Experts of a small language model.
Size: 9 layers, width 192, vocabulary 8192.
Experts: 48 experts in each of 9 layers, 144 squared ReLU neurons an expert, a softmax router, a shared expert of 128 neurons.
Training: a variant of Muon for the experts, 497M tokens, 7581 steps.
Below are experts of layer 3 (counted from 0) of a mixture-of-experts language model. Rows are named router (the router's row for the expert), up (a neuron's input weights, with its number), down (a neuron's output weights, with its number) and show model dimensions 0-191. Each number is 128 + 32 x the weight over its row's rms, rounded and kept within 0 to 255. Numbers have three digits each.
Before each expert's rows: a language model's description of what the expert responds to. This comes from a sample of Wikipedia text that the model never trained on.

# expert 22
Table cell separators. Pipe separators between cells in data tables of votes, results and statutes, plus section-heading equals signs and occasional colons and semicolons.
router:139115103139108156149111098183079165134120107082126057113136108106123163176101117114131149154103146111114068133124133154110128148070168115167156104101146106057135135155145136150072120139186175099080166116085142120111130101086115194151120126153119186071172103140152164109143092092175179166052076167133144131139124209175101120110134119145159156088126147077129136136064183129081125162147107099080070064095155142103128154154144115098094153117184109148119197094139189162126147210153109129141144123112140129099074152101090150167092115088112131116159115146106115075069100160094116142
up9:152161137099148126118132124135143140165073156114118117071108074131124163152175112100141134122124109133123077142166119032062102135158123155076123144105164149119097182156147142106135098155138118175113135117110137162128151036086141127126112156163116161117151091156113127152148112086118147100122083095167140135185132152212129182133141159160138154158158134121130162145178118126147165173144168112102102132142158122143131058109063044149152097151115146140166116160100102131113106057142035098094194136181136124174196100143111203113083072109110154140154094151123179171169110151111085121
down9:067137146125091152160081083209126137129146143157133130153150119119129103070149153156186151122083101069036127138115181103135121135100155132129166137128108156116168091167114138134086111083106149112116147097135196141157160144120078187152082166135136090174132109127226149123123120154173128140102107164102067166108145135122076166128088129099092112158087114149141124122050061130127144086107130129130163095131100141100098162107165178125146151117105107088126144161052092106108121127199150168160096103114120204104133091134148145141132192084162125090152153143102104188112150163089170093
up10:173096110081125083098132148156145068110154119084134061100151065147130155144112179178053136115107127116136105128116108084083155108095149112181111126133132191153146165180137105143210108139180087088094111065101141135109132157113124172173110177115168175107094148138161133126104176111112151133127165167130071146106107110121125156127094150109104058104089167078130159107138120093092103099160129140157117139142174107093100088180098139163134162154136088095146164108159089106159147113103116131130174069127098116151118209121183145079101104098112148157095224109113135150198123179147120087
down10:134119142218193132142123129136106117130132146121167111099125128044073081087109075091104120146195151088163104082140110160126135143146082127126131171140133132058142104081167139104115098097095157116081128180131097137160079069115054115068144136126111099141153107132117088112133118127140114109084124071097133163072124118149098088108138169161149196193167091140107101172105156093126165139148106158130091108123097168213116155103138167163108106134121125161175074104117151123096158160158164134146149162096125156042093104109132114121138141169152088121116053108132073100106146140113195156
up11:144165088151096146149089092164104114078180103127114108150135102129085126159137129186124091150120160064114085136119205119124118095137176154151068129079146169118068056165205088113152072135118149080097108117156131138136109108120176134111146143136113085097142151153109108137094139132113130120107096081155140076144109112174156036132163166143083151128162123128145143143160114100130161171145087137099119150158113151126140159140112151174069076208111168133163097070122179120173166204132098144141137125120040054095115102089100131150169139165090140163146175142123087164133138112117154099
down11:066091088075104119105091096187134130148075145125146147174143120109085105144139084068132090141133125126113128146147154072135151126182119110127180132124129173155125171053127138065155161145155123089155102122133062117142055157080103154177139137133131151142111137144097153131211102122104156085160130132186117083124146158131134143156150124144172083151139157174135180061060127149129126148117177126130094097119087188139081137104070094092168173076157112086082145162153085158070091116151082110104122082131162132130072126133102127108121116114132095120184096120139164060188141149170092104
up12:085144173141189158162125123066109167132127132138119096102146156174121150118165064142174111118162124137147140110180145135122086152101109136189130181128164125156137126156048114119111147187123124114054141177158178116174102149141112133086044091109118116126113100130168106082069112113135149133119147159089110152146108202095089097118098120063114107135103083139108128083142089156090132132101103096095085119131119171112116189109145157169122139091157120128119058132139099117031128166173084138182166092150097100155156090142136142090068090133167185183120146095082129111142128164096094086
down12:145110159126150118124101170080166030050161072107178129140129147121113121138135147151115141136131059077051126171089091165107094131198115119092182110128142117136173070161122160161120118109112143093161148083167139147108115141151188140101163086116126199093109132155171146178135093107106167101125135173089154097109095152099058109184153078132149135112153146102146165188082140135143103122128094126106182108122129090106155131139110134167140129190110120135121195145149124069136172132103149104168099179154200142146163128078107128060124170081119104127126144138086155133063123117130099136
up13:083118072104107105149067122121086145143171169119051106107124133144127142107104123163094166115135178103153103106140135132065115113134099053101149109087081130142135123234107173102086140165063157150114156155160109138161134081166110089127155090117122143163124053111189144118170087151179174088102166120170122121143115123123162121105145106070124152150123116136145088103117073097092125138158126169114110101088090117115187105090173180145138129133108146135125091176091121124072063155211105141116072089171132126158112174190098158153108112122169141153123085107146117104148160147137134199
down13:143143109139120109124084092118090136086108118139147166111137081105187148206177203171155172109134085086157114138134115098146105097133192184143067137147145101153153159162182087181092152114184066156142167118129131102087171150182072106111161138189150116135142104121096110203187152056137149147158086133138132138136119115159164116188141134158152127153171073114108176045144131146123100120147118084122143160119114114095127181151131069118122112176191086121100169102147121110150124108127151116070098149099116092103144139133143130140197095109113106109126108111096070094090148068160142126
up14:159109084120120124132081149157094143073066140098158140145125100101149058174099118165112166095146160137143122140149117089022084118103106088173155099091204120162186112147190110127171200114128121125155094117066144148063097188118194096158144144181127148103108127111135174127123113118082082097101134161163144096129123123132155073094099080086174132106146139123146176092150131129146111087085164146150092141127156104080128095083104104106142154188057134184145132069149119149134110115187093131112147113066154119152149168145119186125129085111142119112099165145123127185105125133089143135
down14:124122133143104142165187212088071115141168090181133133096160092090103185139167115121150152129091169091100144152081177149111178121063145187108097099157061145099090170080160151097116130074112147133103087121102077104132150068121110168112112138088144141164114114114115082167111108113114128135141094100044157155141093141109155136139142135177101135079154107080130082114080091119065135146166080106122142109099113139137142147131109177113127116115108158168121071131080126149123167131143086121130175121182093190105094160118175063118158204163155173147161094083127141137153148185104114099
up15:152125103110168182099097157180100107120077166154129102106087133150140087061200125115147127114058175145123112166146199099165151086135135156119171191082124099096099106135146162143132163092085094113101093098099126202084110205150163116139123099112093135179130124121185132158069099120175136131086167138141150131118138147095110152062151106100079069094105065121120136104148126118150102126166155098096115125111078104102121109118190148098124179159160154166166196118151124130099124186081087142161120192155157088185116146157126117092063102148112104127148136121162142106172123163120162110
down15:126015064122140130092101110126082129140178107141127173076152119096125185133093151168134157098135130127155122113116079139096128151132108146083125136087146117180080133124141098126151181172106108096122140156136125155158187112148174083111125150168139105131138144143106141095135108063146126132115156209173135109222141182131103088189150134098186149151179190073140143114125159137099176081161160165119157166132156130150142097112130117144099133051146160140062092090112125128121163120147188128110071085080100132105134179151092140100106097121176094132173094131135124082077158158078127144
up16:077112150063133085116144147119111141102112141177116161098121123148135088181100156112048174100184112134162127102091131157130128128177155076107176113099117152092168177080178157065114066076087054093122206117091143146152071119074144189128124123129143133142196117126164073093071094153125100165125158142138129125103140089118112123111119152062160081120147130154089114163148049094101120150083169165151113140130126144163120124098090179102057139146114118150138123113108110162146092114128144115110128106167126125137123163120171122128150143159143139174091138060107132168062081159197117128
down16:153144166132158178123136113187165184143147148080064164149158152173123176120134160098135130143150157110108183155117156117096168100073140092099092093119121072207122096103146123135129155154134094126078123158161143140087136163219073124122082183161137104146098119136093106165088155109068094056133128144145119175102085136167096147119095162178137153128165126130141102081129143136117119148070099103088100159154100089123185185100135162101150087174132087147134156100191133121157135119095127128124118107075109109157096133090102110171140081104133054131159138188172149107107086152098152207
up17:120137156124063146131080171046154139100097156147145165123076088148159150167093128127085096121123043100153084107105147138102118109103101194106137122153146072141180129122124126170090152147150250114135169159089119162082110075096153128072068135104142126099195123119134130075137080122159156164152161156138112078137161115096078159150147094201117087130152146146128157056106139109090161123140143168139132105123087159149152147127135092147138130137136192074138142070112102131185169191118148126102135099125117121096154147158065072131138097102139122177129160109140148137090092163138139122
down17:145109091146167151143163151220082097098084129141177161073144120112119161058106133133140143182094150173154142146160094142090131183173162136205129163125091187087036121120146119130141089140159116131132057113060145108109141101110067188189148127146165168120137132081151113177070122114111141095124121115095039109091112110182100137132154171142166131131116113141135133193101115079099094117108145128116115126134149116121119143101148176128094154192172099164169136123177072164154115095146136122145102128109159191180102165113129123114127105169133121136128141127086168164071114117107096151
up18:167160165107086149164107152227110123105178153108135106084155049121149141159125159178091142171099107104152049058124082113149134132115065099173171167099141182133125099117121151111156126105142145155124104098130136191140161103189199086091122131133102119142224131132143180099146125074133144124151133104122117140135168182160145112159126133134074123187132193187133185167189150156091099128167152083178170149106154166136123135188149152155152197117125118139156110149136139112137127107146173171124104142175150131120146158100183079130149131099115167115090112119132110095120137155116149154
down18:147072102155105141153112163123151146159135104182138137151143149127052156133105093103161154143138123123107100183126113109110121131121070071119135165107145071108107146078117087192121133190161090048138076107147107126101104104106101182115130151157140114116126149133156159094151106148146108068108078156078080124150083137140122129159155171098211147108184124042166120125170093103092136203146149118110133074129104144108091085100122152165122137182168110112129150142154120115093159090233117153146168166143107141061124088113153123140076189181094174102126115110131137135125178158147096133
up19:090108119126136066149122111166125094083116132139126115141113106232132171156127178135120147124120153104164130119121102134132138119153124141090142092110144177148178124200100128156153165106118160189105164109171123123124106090150184141160143108172110116196118081172152135163117115168149102118109114136158101144160122087167155084069184076124095117114120043177135123052108080132145166128183067073156103176163093106160125103135155088133082160090195116132140067185153127187092112140105081126092147132087094129133158113150131119091179129131116138118098089143097105115106153064157140208
down19:076065134139149203099146094162146123163133058128092139155113065131065121092099153161090109104119132179137143136104105132169063094056093075097115169168109171094175103089107141098076115135138104132117096168064176161126122145152105117176094105213155119103108132145109102173156141125131179206148119184121133161136112135159117140140156113151127148138104084111110122091092130103136140128114111162187137069119101124144183161120150115093127114139091106067083111105073089166130103107033135145105110159118096097116130110129131159138113162143136045135147099179076122130168099130113175129

# expert 34
The before proper names. "the" after prepositions like of, in, by, introducing named entities or noun phrases, plus place-name words such as United, North, New.
router:140112137150122144106122105109143127201152111075123106142143106177111115143140101128092128164125094119112169143107114156118172202177139071095132105145115104159109151116143109125163111109123123094141102079163142109171122154148128122148108135163105102074116098087156159192167117098122119160063044095110169149146159176122168121130156131106128146104170121118109103094087106185077153097166116095155118077106108153144061143135066197143094185139117093164071131177121159125136064141155096182085137181086143129129061078105173154086069174069132187107055156132109091104153148152099150108
up6:160134165236108100150109165124133121115149130074125186121137107145181146126128138096061177138116112150126086131082058160140121177096080149114114169161091127148132129094157129132102110168136151163175130113138103149128129101161127193140109123066131128099157152135146089145183148144103141121121124106152116141158145171093138118149130147143136098131163187072148166081155102124144140144125140064108110110141204131119108198093072166165152196046139123121090151183116120128090121111196178141086134159153169129089158123131182186148125144116147142172144171129112003152113142125118133142
down6:167066126092161142096144156123129112140154111139061092116087110114049173143176134252138129091117171148083158156155128130141114161107180085123120143101137108109138182110154111128146110131092125061153047173139120159082131119148145146093120098145111121171164116159055158141173137095126157134190191142073158108150109086131153109151159099131130177117067125114088137122099134125104095163188142115076163089057098087123141174175131128116077155140136094111124106141165138132132135153117132161102092116076118123101110074070135098170119176171087122142168095118066131143156163155130150134
up7:117168099187157090113089058100169134200088146123156130150132118116101074150113161160107068157117135161090184092102088125081117139115153147168137091136132106153120167103191083076102138100139103113100114110143109174100135166102190159172116176113152053112128155137067167121134100172141062111129113112105129134117118084118095147141166089162104086194111105146085173098138147148081162114177175149151143057150097118072113132120108181148094101112095149177110157118147098102177021099138132077127144147114057145103152109145108147156146126144113162095149138104152097127097123166119087118
down7:131147154149138088080074140130119172172117093103173121101137103146066146086078125148064062103144130144149158144108138093114133168078094138094132124125132149133046124119076127085080150122080179158159146132131140216124138126054079155100178139103140126130124165174153148163115115141120122107157150072144124136157090123157088136145116127088145202140136100164163073202153145151141097138143127075142076169116058119170097149127153130150163105175164120132129147152129132125144194109173156124194134142167203181123134176088083133120156102157117147144114109097085172134106106101078139189
up8:162118118086101063147166137167117166120198143113149092155185131108108041095118164160106153147066122162115167169126151091168135167180155104075133142063131164147151140159074099103103079192091084160137141106150139148121146155100082094147082096097135117130186115124120156147145077091160139135161105105130151147106134155158168057154188140129110143136079106128158142156128120165107087153109092097193075138182085150156176114158137088141090175154110130121064082137147144167129115090151126128069112125104103169124101107112151112133071147160052077130099121132099114151177144153185101126
down8:182108121124142145137115092130126110170111125133117151160120080145133182153130130135084121136111109068133211063099138141115138126116141138125144109124058150158104118182191097127102149142144132093160116111060066157203100174137142110114077077110127099126114132103160019170152161074100091179117137078078113148092149146145119121100143136145178139106162102122070132174114095117175147093098106153103132154120160098130159168124143099124172079126053147118143122112151138118135164144139100136110115106132173179140079125076185166115128103136111112108078075121182122171062187042135114148
up9:139070088124102123107112111086200153156125157126123151170106129159081135068144143158152135145116131144196084109161099151104093175114109072075079147114143144139163108153063104092152115116174116127124139103096117087121127149120114128169166086155170157140143145162152124147102097098097096131074117130152147145154128128099133071088124145152069114137093153153144086120084085089103139126096111130084105026157089078127109118152086199150162133145171176105140113136098134234158176083167152144078180140082179145126046114104138105132057163161117157130138132150111117153174105156127167151
down9:091148084109092111127165128171114144102133110146097108105157164108124040074077093090096135165136139093116110168125170088129078114094139115167085136137153074128153162138176108071177124130077100119058117065114124116101144062107174104143139105136126149074175093130130121095076091144115126149126189161140070183124123158150169162109130088168117125093113111136083073158155141192144131083149152103157098170139118121168110162094145123125181119116142119162188136065106192090044096154108094117170117121148110093135138201138121188101211115116150123125087111126124109143113112114140086144
up10:124137106178074088058117053115115124075152098133173115112148145097099126101121125137065122109156132166108146154099123101158100159109104097171135135135130148155120143115139158180175057128129164146163156092162097107122201053138167090130111133091104121109188139198114124136072115109124119108116054178087177201151097117097152147138106147109115100092120122157124104162106162107131194109178109100159094156092167181183118129126062134113125159134156166185179134136115140149112131119155141172079139149060108106138171152119075168063115171163140116180115146142107098175133121088142169164
down10:145103143107120148148074122109144136153175084128114167083118099133136130148127147089136186109085157138167124051161147145120214132123205122132147139164111104080095124127150141079103131124133171084184066134112164114119092116144084107170157102152095165142173154163109195134184100161130145123101120120094099142111074108083104171122202126095157133118180086084130168177129096131124109158139108154103148114139096089165097109174081166113079174189101170133147117157146182083125091120055082098129183144192167046133144110157130083106104099096158148106141104142138143122107113131103087081
up11:121103180105114066152097108131204115137193121119089162120073127137138122119117121122111121167136085125113176104105067122127140154096090145146100132110186125076104137145132169200159111144126131176162181079127076175152112163130099097166125119127169110121112079121171166137150136097163148083103103151119180120100097121106115150168171085140070093170142149114124120136113096104105123097173128198131102132165108132118096123106163140124068184043146171112080118183071142120064180104096141154126050157198126118091155175109126130134100158092062140111176104073101111120144148087128118170
down11:172158149176090079148132113107133069176128153088107178139139089152154114141096159158120154115100121102123109173145140110119121145147148104028098150149141130136169139190117176084065135130115150120113123133153138134118150090168158153115105120173108142139148140124136110115151153100105064142189180111190133145157124095162168190120136073134086165113124106100181128117120194109080095055143089105135178139072112122133130145136143172101146081159171108113169168041045084150076141128137152142122163143148210135165144165150128050178123156080162077124126130146151165124141144135126165121
up12:131110146112145142138181143122094150123118162147047156148143111164144113122134095164077115176115101045109114097129118147111195133149113139121100134052123106136162065124161101098145090165137162151095095091125125150175199118130090124075127122101102136117183081119160089130140106069042110140100145063064089111128152144123145182083123098123179103051107145142139105113104141112108135197114078148121117101120112116187071158161157116164095145110121148133114199132186104127094137168152112092076155132100117119147153103167112099149087155112072114105136140155148152081174172050126091141
down12:188150111143134148122132122128095119164169109138149123172198095190118121090160084111119132157105120117098132125170128120082068194188154145086151172119083099195125089113136171105170114179110136130117125162091075115139198112127081181129152142124123089136095068149123142116106148100175150138158154131091109142148171211095144144150127132130211158102123115137079120109076135148074177135118070124127149145120172112073087133158143129171083166159183107171103215158189101176125133124152164137145161096119132107114169089116104135078151163101133118114094070146141136128097151129110052144
up13:129078146134098117116128091118075169116089181118118164145127193166118104147132159119108154094121081135078093113106132112136113121154133162114086048138148122094121083122142135149097050089132152123138152131113116165118101097170149134182187051174080181161152108117054130103127136117125132169148164146155096112117118077175161122121151178183103159165079127161137093125139111155167156090112145146170139130115116217109160169107178119180123148160130108103115085139184131112114162142206115102174128093114087132175108165138127137114164130098188175123137083135065162213134079114088160106
down13:086139163122125127109111127109127123155163096151108144057166153076169102137193124085095166089147125114122114131089129158147069136088070142175121146169138144115080115114104146143145149037114155171104175106085167166121050099092156163108147135127178142113158125142095118131079132135114155111107150151052130122135088128156151118165133111139132143103116152159138090179154104123070097081143174097117161091101166099127155198131115124112201108064097113133182061140159119112102113123102147112084091149070181056104166110166133067165148128156114103162182084186113147114130092102160110088
up14:146088158142160110089050112144145095156175088163080132163094117144119120157114170130199112179145119114122182104096091200086122095123123112137153159115076142142118118175094092133134150102153153103054148108151149178169147110208174071135100144132111153204131059092130128101182088155124147113134123089131171155167077100154119154102167131103112117087111098085124123145098110101098136159127145152154141142144080135122193112086131155133140132178190154087114170127143130123139085160162128117149084096041178069077082112103067130112128074137122141140154145157191101111141165136142142152
down14:091140137172133134068135140085159118112164176126133077105157103140087125113126144138149150160112180109128068130155090140095141113120130052123161113125109095130069177174165073142130089128169137109133124146169085080121086087084128119116177183149078148154120112114128140143124122107152107119064086095139115145092174160057156137142079117076112142111192140128121145162131126112187136095123214109153111180147128138092112070110177153126163053147093098114130131206158159138186134104117111126154101147109134150144159096071109105067113179065058141121088099127087111150106147105195170109
up15:102105111149138137154109113158160139170140199146121096165156084142149107203176148143125129142163118170137136080122089170130156145145109180155122171117178132136048170109163119167139104091173135172137146099146077104155131163148117089098132177155152168057198145088074132117131123048092126064092146129104082125135144107071162155110135188123101030138166146080134121080080129121150080068115060080174138133126097122106133151151127160130121193143150113145147107141148124156095125140143120144103135094136136143119109122187152097146101088160121140118086111107184140147080039114125143100
down15:139105128096070092102225183107099141131172158115135131158141134121135115124113065128150161143121127185121129097090128137115036143145120076104152146157107107129118166110071156164164136151192125141134110103182089094126118088180074157095139129074089109091121151110195086186178121159153110091148110105109121149092132126112140142186078098166136151166162084048196174086154152141091094132144081127102134146129068080156150141104095112143150123137162115102123144122149115138126147100124099177075108137140122101109137070157145108142161127184168099157180121183127088082106122150053149165
up16:108094133118080067126120152150192154151122119135203112081120154166152105055140096082136188128156113121117153143112119142115108096196115081193141171166106078093072115156153144118144169160137071090133144146111117154127135098155117097090123128142096102106180125125170100146193219187143199239125150164115120127121094048145138099113115129144097133104062132119149131133206122146102149110181143131109120143135189121150118092131103211140142088147129169179140147109116127100104122106174150158111153129140114129080113147114093120144104137142124164168096131125143131162116087182158112156
down16:149089146137152115113132203095113112140081176146061059169130134089091161146108156147123124116193079071146133067160150101183118062125118188088175065078146114128147130133102154059185111114129121139124136057070118203117105148170136102090121182118087171087075153129135119094160090100146137148122184136149142101111145150113097104176099129107106166172130133103142122171073117081132125142162107132162079148089136126094133130128077144146164111159128119146181156149101141141110090122134133175098131042111157122094145151138140080170092066154109160095114119116147094138102077171111098115

# expert 42
Prefix-like en/un/dis/re. Prefixes and syllables en, un, dis, re, de, often word-initial or after a hyphen, as in re-en-act, Un-en-rolled, dis-en-chanting, att-en-tion.
router:144118150142099156078094145104158100144110153165114188152146129164121141087121084214124108152108121150113174123148116122161132078117089112141116098161134132096107140134155137172190175124123147076158093142129163086139169086094115123119121093111159159088135154141127091127121143110097139152117113180132130168123136156071079089153147166097097144164146134145119149135114135109164124104149155136210110128212142132172100075103077076117103171097079094173182140163046074141149206157168129066154158093156104201095076126129076155100154021126096114107097143152135125148133107116093114150
up5:167082186137089073118174166127107094121126116187103134124121138138141142114156160140152107156144123121105085119115081130152145148114098156117173155110094154172166144100117147120143166031204123129141085153093110147127141094140172099154076103177153148139119109130146125127130126051149188093093089105087123164152061145120152097069107139136178113115088096105103088077153049069096133168128121105093151088157162129146172136135110166142154130159107147133152134140105125165139110137117102113142149184187175117132128194081130166079166154203117141160141153204101145127146200102071145180
down5:151159120178118139116140077114150117199095073096163162120116158119119126133154127131146191088189185102189098135142118089100144086128094136089107104094103135180155136142083171152081114151083138145088132137117138159114141112127091136104105171100112137098143110105106065164143122123095094156184088114089089107136155168135140077166157184103087085186132046148057179161152182084169136103126085111168091089137133121119147136156111149130184092170103169135105125156173106121074069098156169164114184117105227193137117098128127121164089107107166142128126127079102142141121131142150137092
up6:131150202120126138167094127110086108133090154143111126166149150201135130110111109129116141084118086144075153152098115194127169102125112174150138169176131176127131140170131146212163150113116210194130146061094108108152188114121136109098045091086147151180106137172178131141133163144102125143117144199095136104113148177138086158090118136177096086174087165099139116173151135197141135118137104106180108114144126095136157137087151091172184128095114118082101100133167111114162115102066095116135145157080117153140141127135100097108166049184098143131107178145144119097139062099111126142
down6:082120116175164096137154116176106151124105129163179082152132129146098127090124177114085162167145152122134124126135101174118104115130155088136085123187123153169125131120058166164055124089149084091141159102147122123094118140149094127164119146078145123101111161128143138076123111068164187112105132135179117132137114074123146140150219176058072191128154086148154118170107144134149132161091121090132110079117083098135160076119051124068153060143142141155084153207080103093110119166123146103169209148114139126126119138125104105097090069151180120148158075140106101107127125180120094103
up7:105136172113135149098155131116207053130130085135152160150185155159127178096122163181122139142132160132170144098062135090147132136108040183151115114149142090131114124154096153166144150117113152226047167088151131092146080095092095139136131138124194159122156064145097128127105114175114140110122098169081101130117146113169125132193128097117135078154139099193103125086113164127159166120164144067143115099126130059146125077098104120123162142131086203163169126119159117102169143131119144132111140190167104114112124152127091134104143124098126211140160149151176133165075156155122176147
down7:115110135141134164106120130141124157158173092068104103119116140129109111169170122166150152135088118072164119120122158112129092163141182133148182163139117123127075100091147098097130121132083142183085095163142138159125107120046134116131144149115095097168161175125119111101147130136109152140171093054175122093152162119165138065138130140178147111135133103069132121143065122114088143124124167167151169146132082088066147106124172137135122138074188092133033121120105060123158130117121131177141089186119114090096148162173146054180182127118176179107079154224101112073140090169148124138
up8:118172106102158092099158124109146176116134118134161105151104097189079032088192135146102137141168193145160117123126100098156176142148108119105152168134166142092136112176087089154122165145098177100150180144121196174122180088150169181108114109135106164154143155139100109129095193115121106148153119104136100114155189061120141159103143190099161115110093181173085162119159144110143092146136148107118095098174152087120130148165091093161161087114067154124131164112174090126108139163065146066089138124107096144191113095118115121168116108106111043083153116116112128088154079142126162168
down8:171139151128142141085140139094087095096135138132126111146159179091160091115108118116123119161162052085126109128146099182114140124127105099166129121117145123145075153139148101142141189109159155115152173093135110153101093126133127147152107149125182136103134160100080113129130188091123113099162142102133149120118134134144123073222199105147151146110141123141180101151104143155178128108138121110091111110168139080116137103102149136123183119004104246146142122158043107115119090064131207093103173199087131113117146073152124096177107110130128140121172112147146204147126153133150125076
up9:178135082108091196120100120126189184114141129076136114114130149198103149145171085180154124184173081144124119170111105092132145146130158155111175153074083141125176114160129095112140196156108119070108190099177089125110144122111185156095086122129159081137170123126088150169136099099145191148137108157066064156159102097123142160092146101177110126138162115134128127089105161104133165092136055125113108097113195153107173098116130091069130126112085094125144129122109135112101085150187127165133110119136106096099153089116217115102112095160114114159094102119208164099080107106158124142
down9:155117212106133080098128074190121113111078130086094132139115139079184134119101129117120156119125120111091090086142103096126140178067124160166145166131175115104135146138120076121144173112115206110115211186095096084141149157148158093133160138151117187068132155171186143141123120093144113082155106154132031207114097153112101135161108075145081143114069174118108139145119138076132054141130138139104149131123066111130153139093144110158085129132132147102106101113155124096113202210117164139203171099161125137167101175143115126136112149104159136119162159115085110136115107108120144116
up10:060127163125149174166191114089094178063121147159096116129096172129140082110164158138119113114152106145148174142109077108157175071160094096135202152106150141123077118117137078093147169149137115106097110115090108142082134168145113185096136143104138100112160171144073060144135151107117153095098180100123112124166098103100112113144143149149127144089090121094200086203180099097143180119119127179093116135148113115138193150164194155156106083150124140140147118094101167106135094116124145129102127109212131127032144156155131135081171068127146182138087163163157124131176120133131124172
down10:155131116145105086109102108187106158093124111171179091144102149091116086140148116129112156159189104090082157136129166139081164156094068162094115116122114139141078076120138087118080064166092136184104138170101137143113050168104094173158122207123133106129161128134156102097166131122071152159109131127127145093187121100125106195175150057184180104105085121086092099135148154106124135189124121143170105124097094094155082151078092147100141134150072096157146077115066132139133166124101125184148151170083126080158090138112143129148154139098151095138108144048112186118154169132100111127
up11:182140107132136116166159146180138130158101151185098131143151196084146143097135146139180160136131119137147123109070137163143094059127146142125117098141075140154119100140182117195121123082075160106167152159098062087147184101123130125165116156091129164036108146140113097091111091173121145092095134104090046113149151164059119087090080177113115140132135143192147131117152077106106112100153117161142180119189147126116157127123103172121130125111100089141147186145098054089169146114102127112126192136137170110140091127110106161129103147175050059180155132143144165134072127144157116145
down11:099146182118118154062067163143164108143082113091200116105140162119079155055163126107168146094122089127110162111153153118096189117124123123089129181095100078167054108080184088152073115128095117111150106137194152149110068144091166095068106152104121156163106136178099173152118167151113132136085057073144138107113144139136197118063114094119162156122123153169165117156132114138160136158091118106139133123135095075115128140089119158087164145141105099118149058105167107105104140119145168080148081087086107176116186143088112156136125140139162103141116088165139171124131118123126066079
up12:161120150139079158130095133149126123151103177068118101105030176138153121136110135150105169149177112144135071113090102144159166140085110144121122112177148100089148135198151110132154100094139170129156081125126125154098174088157109101121132094093135090093109124125175152143170160142146131088116146127032136125125153126125084112131145108153114110154103141152078097169041132113118137145059187111117137120169070148100147137127111125191070199154154136100171072106126161107146231130124060096086171092145118165121141158098131062174158131100133103148158096166102115107183092144125102114
down12:146091140123096172097185058160085156133124112155120056067101094124141146088080070135133097138068147097101194121137139144161089119085148124073105142096109122085100116046094201086125118149172104133142107158064055139077093109100186185172151105091197136125151078159126145137089078154090109114138146135144109137135154200122115129170098108082077092153113142108147150132131048136150133075147075115124134098149112081107122116187142145163123134126125101141110122109099079100127101139110090118132103132117143169083179107065120092149138168166177136147165117080134125115118132125126122122
up13:095112175097094067127122115174126153179119142123055127177153154141146159105153200137105121149075143144189115162112090127069087103094108146102122123102122112111121061097174160128114124129091168054133102136135129092141165073129156092123117156123108159106093126090167101135081160133043175134106169125154117153148140087059119120102115149154073160180115120153138080151123130122125089082157140123220152094135131123154151144126089106070146146152126176114165156146191094055031101151188171112108110132164152100137146196160110106133100126134139106114125156141096106166101141131111168106
down13:103144106166099116167100112095101085140134157081118120107130084111142169139168152112126111090104144100108112115155144152205157118134139108122139146131126097079120140114145123199102059134168141135148102165142093117093169139120139151117132111147082126156151133098084158100133149161099120117179161198087130179115139167135103159124153183172148127148086116043147210119156136077074097146093100121156118196136129092156192141129151069139132152159143206104148162063189154096102119032161102097092123103118093166115131145147132155122170116155066106074214113158097121129091143119111150164
up14:115189079171167138083168139108159136122106144135087148144127158141151120045116099083122145158105142075109141151189165108120086054118109144120164131121110126203160128146045086157164161146112102107140108084151090134160142142068167120119164138130098107168097131131125070143134137132159115132163132145080102128126097132059155139091066120122160091091131140193158092109134119186143136138139110115110073124099132074128141117213113158078138184134098098127151130079087181119062119163156123112166130121147145096066140087158108114119089046167154174103154089163133137094109151080150178106
down14:126055120105081058114146157130078144113110151098166159147133161143140179122103150129178131120121168106197153086164146095128177151063133123149124122147128126108090140142133108153145073088127213094076144176149078055149112133088049128136192075138102117132162155171113138168111157133102116108117128161175130132131120120190118135172156120132070058107219151136075129118156134127101093126124106106106182113124142203058132117116125089115080138154118127131134172032084143093117102140082121143154105196127152143122123134108166140129097161126149138162124150143094110188138113091128121109
up15:121140173174095100161084181089122167139113136054126130155157156103092126052139081113099188101133096187149154095078154082109107154125197106118181098108121102140120091074147124150115121149144102149172102161157145212137126125092107125163149097144133147124121088134138177188114154195109131156119090157160125145152139079126068124087058170122142084091130107149103185075127123153187126117191150151180080147114068154087033152117128111133128114103085100166143158109141092132128114101110125172159129094105127134104137132167175067085151121145138103143083102175146115150117128175122157123
down15:088161124080130138145132118189154083173100132078167096113071100127120131116161112169124116108142080084152129130165181145089143165116143162107086169098158190143160121167155092110117147076114099120164098100103103121096163117191125154117116181091128188129116123129057100175099172114130109125138164133109090116159129119080171171132097122171143135206135150069183104087194135123092103105096129105112112151126117159116112143064125110159151093111133140158072121126169121084123104157149152151142150168154143160172189141117139165211133161179105166102149088170212160108117149162191137185